python train.py --n_experts=64 --d_expert=160 --steps=4983 --dataset="wikipedia_en"
Below are experts of layer 2 (counted from 0) of a mixture-of-experts language model. Rows are named router (the router's row for the expert) and show model dimensions 0-127. Each number is 128 + 32 x the weight over its row's rms, rounded and kept within 0 to 255. Numbers have three digits each.
After each expert's rows: "gets" lists some tokens that make up at least twice as much of what it gets as of all text; "mostly gets" lists some tokens that are sent to it at least half of the time. This comes from a sample of Wikipedia text that the model never trained on. Tokens count by the router's weight.

# expert 38
router:125154122119150151129156147121120117165126064107122144129137113148121132089159079166057139135127133163122138126133142123126069111109088126108135130110129098182081127132095110119130135132096137132141199195116126148116128123119046114106188092150174124113157216162173132101118190121137082093121148129133081150154125129098172141202132115185050181064105180140091081161121091194082104120092
gets: ")", "\"", "==", "===", " |  |", ") |"
mostly gets: ")", "===", ") |", "==", "),", " =="

# expert 2
router:102109105103187132142119097143120074071127113096142161138182138186164183067152114173153129084117136138136108119150162126113107201097133091120093126072199147184118121099094176099197157109131161115146108193128119106096141104048098151123124090108150160131181156115134139131147148097156149128104151134148134138160153135108161073138106135157107157135125146073098062191129076174060126158119
gets: " and", ",", ", and", " as", ";", " or"
mostly gets: " and", ", and", " and the", " as", " &", "s and"

# expert 51
router:122169120091145138125148146108108078175116110083140120127138172138099155150144086206068093114074102204155049104144157091125104151128065158114133127146129051165125105108091142106148084114098172099104163141107111132139072141112104176039127173122124117171111144129125147157105130126145132085120137145112101160149163121066180089177102174160088196121114150123059124125138114122127120178131
gets: "-", ":", ": ", "\n", "==", "|"
mostly gets: "- Country:", "- Occup", "- Genus", "- Location", "- Species", "Scientific classification"

# expert 17
router:074116108121147138152137184108173120086129132152141178167162142148117104094141150114088087054115078162102142138171135129130149179108084185137115183137163149178101104104059124165183054161121150109117177174095089070145078167134164167094142155120153134135157144171098129131109123116189123128124163184152091161112102156114135103173084145127094195106089133106085125152101108164133072144115
gets: ",", " of", ":", " of the", "s,", "a,"
mostly gets: " of", ",", ":", "a,", "s of", "es,"

# expert 3
router:140159122101160151150167154128126075138104080117159138188102147100124105109158113153098109116079134152119096055097120153097145113090112128056084175112130113211094119119094151071183137093162155085134185147103105091117099142085128136082147114118165162080139152116101179094081172131155077130080165142155085143159119178096173145174119149144133155109107161134058088157154069156105092140115
gets: "\n", " –", " -", "US", " | .", "RA"
mostly gets: " | USA", " | ENG", " | MF", " ESP", "airman", " | DF"

# expert 55
router:123137078062175125149166155111180084074080105123197120170105132133143157104127092168152083114106128161133082109133143128132081109096106165061113195089126139159091152151107126080144120105156145082082130175126080102107123157084097096136146135086157109101120127121140138070146130123152116133118197126145089161174126136070139113185151172138100150049163139126074106207162126159096146114134
gets: "n", "en", "on", "in", "or", "y"
mostly gets: "sen", "hn", "n", "ten", "erick", "son"

# expert 57
router:132168130153172129127110107072124125078135153082134175146145135111127140125148075165101105148042094139130094066086164128128114175114083119106070154128116111169103132136083142123148138133128155126104186153101095083117052136114077072075109137139149136094177172103101139113115150137189103109103175107123096138113135141040148141197132164082130143136095159172116108144157107170112048180135
gets: "|", "-", "| ", "- M", "|  |", "  -"
mostly gets: "  -", "- S", "- B", "| C", "- M", "| M"

# expert 12
router:100191121146144141096116176096133129145135138117168154126122122101111119159147125135130072147104147167130117116135161140175072160111061116085100135109176091179129116114075142136140158123129151125107180134118087086095131128097118105055137161155170097129167135208122171104080128102139109123087157150202116167214162195131115120167049121171091137119125205103097103178167112164122120125106
gets: "–", "| ", ", ", " in ", "- ", " "
mostly gets: "| ", " in ", "- ", " June ", " February ", " August "

# expert 33
router:066162111137111129121121158060169068124085113110133084140170074156163118075130131163090071109085076114116105087113134128151121137060105126125087127098126143126114155080091104096125124158113176098134115161137152053073068128097098138086143157112190169182168106113087140120067183105160096103141123155178094144136158128112181121115091121143104095090090172105109156134148105139117116184079
gets: "'s", "ed", " his", " their", " two", " its"
mostly gets: " his", " two", " their", " its", " new", " more"

# expert 41
router:140198112172134104146133149136189098151116067100197112119153141138142089119132096140098105113084135129081099148124147154093120160096112161123094168097171115150127142086074154083133065148130123151068128165072122125124090215143074082156134142113214153132141121101085124140111164081107092113083145120123075125159135158096189090142094124129140134104144157114152059155172090180108082139133
gets: " was", " is", " were", " are", " had", " has"
mostly gets: " was", " is", " were", " has", " had", " are"

# expert 59
router:108111092088099122123180159064128155086107113127123163125145139180164143081174133184054129153124113166112096086105190111125131125133129113104104148050102096116125175097094120073134089123119162116082129115136081074109154130117116162122201142107166127083143108148092169156107157075166153075090187138161107125165150173075114148147097173131144166101150151103116117092159047163102134115096
gets: " to", " in", " for", " on", " by", " with"
mostly gets: " to", " in", " for", " on", " by", "ed to"

# expert 15
router:138181115152134108112143133165144121112140111105165168162150116136129142124200091137147120115128113141100108100137155093112116126090060140087076133065106108188076153117116151128171134096105143108104131146127129096096065167136093105110156135096151132175126172114049160092063194133109135127068172171124111191138166131105092136155103123136064159117102183071120072141127159197080075104159
gets: "c", "v", "ic", "ric", "C", "ac"
mostly gets: "c", "inc", "zech", " Slov", " Nic", "-c"

# expert 29
router:141211109062118144123116146149115097136095096144131162165123137127147145114148129133079118133116102136130140081154108132164132085086120139110051136105134107155087150077150176107096103102120140105118177140107096092105131126050140139079149209088116168124131139160133144147101196086131049138061139123136046150108137139060177147164103106114086183134132162147110092158131141206095118142113
gets: "\n\n", "A", "P", "R", "S", "T"
mostly gets: "\n\n", "SA", "FA", "AR", "NA", "ST"

# expert 28
router:123150086088124145154170137147084096116136093080120165173121138123143129119180039181141131075119136141113102102120143119182160111143103163083122148111148136133123135113103119077106135169102119113111114142146088153101126157154065152073136126149164147155153161168086178146062207067143108122100168115084077170139149147104139037152048154105099115115117172107112116167173133161105113163084
gets: "p", "ot", "et", "ut", "it", "est"
mostly gets: "act", "lect", "ject", "ruct", " mat", "clud"

# expert 60
router:063128124113095182098165139115174075104120100052146159176122095115123162082138118108098097097095150149124070130077119139173089108083117129090129140120164150149087183036111163101133101109096193106116128131129124085145069137129099155100163160145157145139140200096096122101123163104149114137103164191174102184140143147099193092134086159141113138117070128125108094176086126136089119144115
gets: "ic", "al", "ian", "an", "ical", "ist"
mostly gets: " American", "ical", " Indian", " English", " German", " British"

# expert 31
router:136153099059085108090167169154103120053124124075140119123145091101136133128163136148109111117129096123099106125119162125135070146113090110106147189133113119146083138091101163141176111116094145099086119213085127072124080203147070087096170131058136158131163151190105163120134145158153097076110118125197115180163112139119160090191120116136133165111120176112102099105140147166095136139079
gets: " the", " of the", " in the", " to the", ", the", " on the"
mostly gets: " of the", " the", " to the", " in the", " on the", " for the"

# expert 24
router:103161103103132124133146154088186117110113144140136099159172098152134155147164119183107142077093095138085112015132175074152124157105108115096108118121141105165109159162068142094191133146098168148086162195132091118105068110149136147135120115144161119113191153172078178099118165132154083153117149114154113193156144195080172088131080107169085141135092140126109090107149105137128107144097
gets: "1", "2", " film", " album", " song", "um"
mostly gets: " album", " song", " film", " book", " novel", " edition"

# expert 61
router:144189099092116119140181200081102131137053110112172162171168120168121122122150069161090111127065067120150080100105155137126075164102077173118156147125131094192102171109117147084132132114133175079117125138135072108131118126121148184085139166090144111154121194110117176125096126103148074123115174157131110136132098173103164113176100142154069135069130192110092125136137143140110094142119
gets: "2", "1", "3", "8", "4", "7"
mostly gets: "00", "- Clade", "km", "8", "7", "q mi"

# expert 30
router:120129054147098151128132129116111094121113113127168103127109117126111135136115082099087106148056149147109074045175093133107129122136052163094098157056139129153077154123126140134136165121056191094118141193064090070114103126084107157090135131151129171176148132158113139163122119121117100135092207150165068164123109146090133124160130097127076174108143160134086121132193109138143135151090
gets: "8", "000", "015", "019", "018", "020"
mostly gets: "000", "015", "021", "006", "011", "022"

# expert 14
router:109207099131151113137171188109130111097084152067154123187141108132122121086151087168151100084105124139113110031128151139148096138094150140110134139071145148120079129098114185101162120099140154116119192196095104122157131117071101081097156141134147129119091127133141157070123158117113098154089124148181088150200107169136153130181104097154136169111034100117105092132181100130119109133128
gets: " B", "b", " P", " R", " M", " S"
mostly gets: "a B", "a K", "a S", "a R", "-G", " II"

# expert 5
router:097122132079118193186172153147140140099121066147158134118182108136169133127176094136078089083127135173149076058095109169158058123111081118126123158138142109139077141101116130140158065131092107139132172163086130088134096164110123170116160129117201130164172099135155160106124198121127106119048144133139074138141093166097143160181124147126115132099088140103095096151179111159121062119117
gets: "a", "o", "u", "i", "ia", "ra"
mostly gets: "o", "a", "ina", "ma", "ara", "ka"

# expert 0
router:144163139076125167159172211082167120121113087132153107149129082160146126068142050191125131125124089182164124089085167119124080136116114109134126138112137113158083142089081124122112106080112110156130175143142096060069117124151137142075114106085201168132140142133065153131062141122126137134079132115118099140128095171129135069163113110150112173103076165136106098187132155134073135121081
gets: " | ", " ", ", ", "; ", ": ", ") | "
mostly gets: " | ", "; ", ") | ", "% | ", " |  |  | ", " |  | "

# expert 34
router:128134097126169137119134165100127088125084143116141138150154094225108139085203063120144102088113110165107123147102119098132119121099118175046055173106143078160101167103096125092176123119106186135086122174110101119134106143113079103095150113144185151163141175183151182084054153164182125138083147127146111138146127159098101076136090092131120118103136145146110081128153125117131076159103
gets: "h", " w", " h", " c", " Ch", " H"
mostly gets: " w", " th", " act", " Gu", " h", "h"

# expert 58
router:134153133131108090131137190099115112101093134118097171226150142183116108075166087140094126128133150137093103105137118123159125199130090111141097176119155114149094129103063141104163115122096161128114148167126157132147113135084122104104123128050148120106129142161126153130055121110117131094053124172161080122131100130097186096226072101103117182065106125147112064132105069132115101138132
gets: " T", " N", " K", " P", " B", " M"
mostly gets: ", M", ", S", ", B", ", L", ", N", ", H"

# expert 52
router:091129086092159146148135155074172137096107106081113145145127149130153150075172093197113043149109075121105067084161141142101083135078107146110106140043156098149093088081102134121080127149139156127133159155095120127148099134117126132124140120093177156136143169143101152054109116081133123115115181154138053099157144178119185073145088124125111183158072117124110138158129169137069144118143
gets: "ing", "s", "ed", "es", "ers", "ts"
mostly gets: "ing", "s", "ises", "ming", "ids", "ges"

# expert 62
router:147166073142150112130173204128136139051120096111139177168153108105168131123123108140101156124119099149123073074124133147133114120074117146071109108106160113156111161068110158073139128164124157090102123214127122100082137142111117144094162151089161141164169144154096204113102193137130087124122169095129094106185118213102123139141158125141095151142093151130112123161097066138092063141085
gets: "2", "3", "1", "5", "6", "4"
mostly gets: "20", "30", "25", "23", "24", "07"

# expert 39
router:091136145114112098106130170157154111065100134067122149187159099169172159102161126189147121105128096178112098111105127120152112143090126123102097114086119093163155158146070172063168155142114178118124182147112097129063095130091111125090121159116157173171146142132100126120052146130160088127091135119146075139174163157063133138200077083131111149121044156122102101148130126136133071151094
gets: " D", " d", " C", " S", " L", " s"
mostly gets: " D", " d", " of D", "| D", ", D", " and d"

# expert 19
router:110173140102119074123130136106114066127100113088138137178119169156141141104135121148109131093104087130079086115102163150110110155117074146109086153116145065145095139100093147056157138147085164119081148131084060116053104136072095094090117091118137162103161181114093207113088159077116107105084143118099106215159145169087118109128100132127084111086067165147135136164160102135130097145105
gets: " st", " St", "=", "st", " sc", "St"
mostly gets: " st", " St", "St", " oper", "- St", " sec"

# expert 26
router:124175086131192122114098147086157077129106060111138110140131132150121100118121117166101065098025131156144102093131139137139134148117061107097117140057170116155138114112163121070147116150130142082115163101124100129077099160140099162090142111090135131151152175169109172115082157086172112103116171166180113175168127118138154091199126180092108118083085128136060127115118130169094084145156
gets: " The", " that", "The", ", the", " In", "In"
mostly gets: " In ", " that the", "In ", " because", " when", " where"

# expert 4
router:117152118083109135115148150151157040089056130130164166152179158152155120106186093172080103120106079117129066092140179139104148145039126120111098118124117090125113166106107139114139130116125133099107158169095103130116133158146094106104085122124156116097204143161116151105044146137158118126071126172108079153124132147132118122181128097155093148117113177145072087188192147165105082155101
gets: "f", " F", " f", "F", " E", "e"
mostly gets: " F", " f", "f", "F", " ref", "-f"

# expert 7
router:113149134116153134147116216141203108123122092074158124155179121138132158087165135110151043047118120152080107074133161116138111147083117144051099124149191093146114128143138126106149139093086134079106189129064137103082093106116124101106145080090166157144181146118074144119126152092111099111123137133165120132186140195077138121165108117166130151114106139133060127151131119123122114152067
gets: "ad", " The", " Art", " Best", " World", " Film"
mostly gets: " Art", " Best", " Love", " You", ": The", " Young"

# expert 1
router:113129102057146141116139166142208124143119111093163186152129112177143153137100088150140087120075110139160133127123188104131096173105143135101141164100155052151126099133074139121118124144131172086134142188149146096076132159076076116129167152090134135102189144115068191101102166103182092082061109127116072166149140138058144092149112098122135126104116150106104100116129126175123058162125
gets: " a", "m", " m", " A", " an", " the"
mostly gets: " a", " an", " m", ", a", " as a", " of a"

# expert 21
router:096147077117167159124153190140182106128120102074146137156093130127183110125128082106100077093127143122155131083096171089113082169117154182130122138051107142161087150112068175111150124128066142113077175154098075134089111120147147130100167159127124155080139112159106145127082174161152081107116156125165133144102156108101127151119124186191053181128102165110120090173155100146061113146115
gets: ".", "s.", ").", "==", "\"", " =="
mostly gets: ".", ").", "s.", "\".", "es.", "a."

# expert 44
router:089178144150131127149121157121134085124149097106157175175133111158142166101141107150119113100083129127064123103086142102091118113100125107125102142105150090136118154143096160064167068115131139150133152185093100130096126189110072167108143152114136149096192155143126181078098136153126144122098144202173115142167186199096116074163136102104046129119050162080098098138190109147138121156088
gets: " p", " b", " t", " sp", " v", " res"
mostly gets: " sp", " cont", " res", " rec", " acc", " pr"

# expert 18
router:158119078096130142146180149098160138125103123099184124138114119179165171156161090109123120140132126152100077128105154163163121175106117153116126113121088103163146111104103187145193131148094139100134132143086071118095112190098126139120150138107136157164184182119124190097094168116146129106145171153168049207144196192113111109146110138100125153081123113079139087128169098170049128167090
gets: "r", "ly", "is", " not", "ri", "ell"
mostly gets: " not", "ically", "r", "ly", "ively", "ently"

# expert 20
router:078128110114162116129148139116152105126075129091143106161176167125170154114137065166119122093105096128138146088090142125151106107108125118044103138135200116138106112078153128095170114107123193123137113146108129120091100126102137098091158164076140130173126193176141161127129137129175126098088153151152093208155104195057122120131106143192129115083083118116123092175187130162115080197077
gets: "ro", "é", " U", "'", "á", " pro"
mostly gets: " U", " pre", " o", " Pro", " En", " pro"

# expert 13
router:134175135118093123111217156089118063088148131161149098111166160119159138063130113136127072143042125184108118083160171134157101145079123146090126117130106091177113117146080186098114136090086152099120129141114133107131038116106070097116130122080138120160137154121094174127112193136139144162054134123165095126135131140122103096141112117126107141110138131087070076203105105132075136163133
gets: "\n", " | ", "\n\n", "; ", "| ", "    "
mostly gets: "\n", "    ", "- Full", " *", " UTC", " Location"

# expert 9
router:101105091044115175134137130146132110114094115151179116175086137170165146095125101166126122105064129178085091068119158113123088168086117156096150166109204113116113149125132133156149164170097136101104097137073106108096079117123133126102175170143154106135158147186124123105115158133156068084114143119132099155168153170110169065169113148135078159092043129142094121187112101142079108145087
gets: "e", "ation", "ate", "ion", "ary", "ine"
mostly gets: "line", "ization", "ration", "ence", "ique", "ination"

# expert 37
router:142174078065117146131124128137137151136089117106179184162132088153192139096164100112120092121141122117144139127143132123114088122110077089083072155050149125147111128154067137144168110150111162095051157135141104107143070144066061094075135170097125141179141148124131146124132174092178099116086157133136073116115136142078131087167140160142092179072075145093101136187130128090113120166092
gets: "er", "y", "ar", "at", "al", "it"
mostly gets: "er", "ar", "y", "at", " seen", "it"

# expert 23
router:120161118121108163159158183165118123116066087118168109148128112145130135109164095141115126134050115142130080077141175134124107127101140125065101098107119130204135097122079116114150133084149147084115186123110066056105077148116102084053118166099144105121158168114111173081106128118161104112111207127123102121139121193105181100157119116113113112102107166114145052110096072172133071142124
gets: "0", "1", "2", "3", "4", "6"
mostly gets: "0", "73", "81", "82", "71", "10"

# expert 54
router:095165133097153095116104182140200104088098142165168141200129170095124158099170079146149125117078103145075108128137138140159082180116121143101138113144173126155122131047121161106112133166168169101127163111141051089082118145053096114116145165110158135094155177128115139155144169147147145163096156122152090143166138117098176115119081161122084181137129135102121082162177149152158132183061
gets: " (", "-", " \"", "/", " | \"", " un"
mostly gets: " (", " \"", " | \"", "(", "a (", " / ("

# expert 22
router:146107090107137110149140160106168114135138141075127082194124136127143125127158052144100088134077107133117098117171174158155057132075091119098048148083196132142082168128108129091128093080111135131087158108121087089103090161114132122093075120134104143112144137185114143137112144147149127109083172139145091199174157194122116123158133114114118169148113132117034057123125102115130123118062
gets: "el", "il", "ul", "al", "re", "ol"
mostly gets: " Bel", "el", " Hel", " Bol", "- Al", " Mil"

# expert 36
router:123182078101160152107173150112146111048096076111117156174183104104120119088193067137115124176092152119143064097111127113144096191111114156094142179118170129133098127145137157132120083091125203141114147125114122043133109119068111115087133142102154120104182133133125180112110151092132131090089175136173102187136182184120128154163124127153094150133109112130111088140132118148042151137159
gets: "k", "z", "j", "g", "ov", "ak"
mostly gets: "kov", "ski", "uk", "ko", "jan", "ka"

# expert 43
router:094148093112145121146132140127126131139104100111203089133133094172125129118139119111133083160064088179116102117142140116119136173105064135116100188094159060136078139102106128123142110137123149082120127120139091087065124112101067097108114135070097174126138203130122141121083131109145099115054190198116089158123126133117137118141077118152110122144110218119063083141109067133125121148049
gets: "th", "%", " |", " all", "–", " m"
mostly gets: "%", " kg", " million", " km", " minutes", " mm"

# expert 49
router:148168104135150144133133121070174120136018080124148172144154105198135122117137133169076160142096131187128140044148167099107090164103093137118112117130129054140101129115098170077196117129168139131122099118092133124119076150082100113087113111153157177135167146152141163074117160127167098169104119158106097136181151183131121111125108168134084146057098146110097085164148081141117116136131
gets: " he", " He", " it", " who", ", he", " which"
mostly gets: " he", " it", ", he", " who", ", which", " she"

# expert 25
router:136130130139141110172169121112171131088103133131172152152105148099141171105152109141096103132102103137081083140124116067081060102112141158131080141138171135141113131112132168108148127085085119160098203194144115104126108164099089127112155120095158137126177157087099172085064150128142150082097161100125099141186065145052156150180111157145062154134135155108093101165093145131041093155080
gets: " |", "i", " |  |", ";", ") |", "|"
mostly gets: " |", " |  |", "\" |", " | H", "% |", "i |"

# expert 63
router:099139145164178115137166144120167123082109085118190110133101105134089167096167078140068156141131104117159115105126127083175107188096140139128126140060126107124099148113114159122121108075092145111069133131110138104114113182067109125071117118110180110162140165120099131100088160114135121138066163138160085161117105228090181066183133124116085148067106153124090159151184136128092103169100
gets: "l", "ur", "ol", " l", "ul", "il"
mostly gets: "ur", "l", "-l", " var", " cur", "hel"

# expert 40
router:139169125070145145120117170119125136117117102102128142157123129140162059088137083155119128087087105139141117040142134127144097178134102131082092136110155061153124173088116180074180091166120152167095156132121072132085096138093076192117150142108142118100130161169132136099090145107155093117082144150172054188131116149099137128159115147076104148058094171118093116177137119113100058166145
gets: "\n\n", "\n", ".", "s.", "M", "B"
mostly gets: " time.", " season.", " However", " However,", " year.", " years."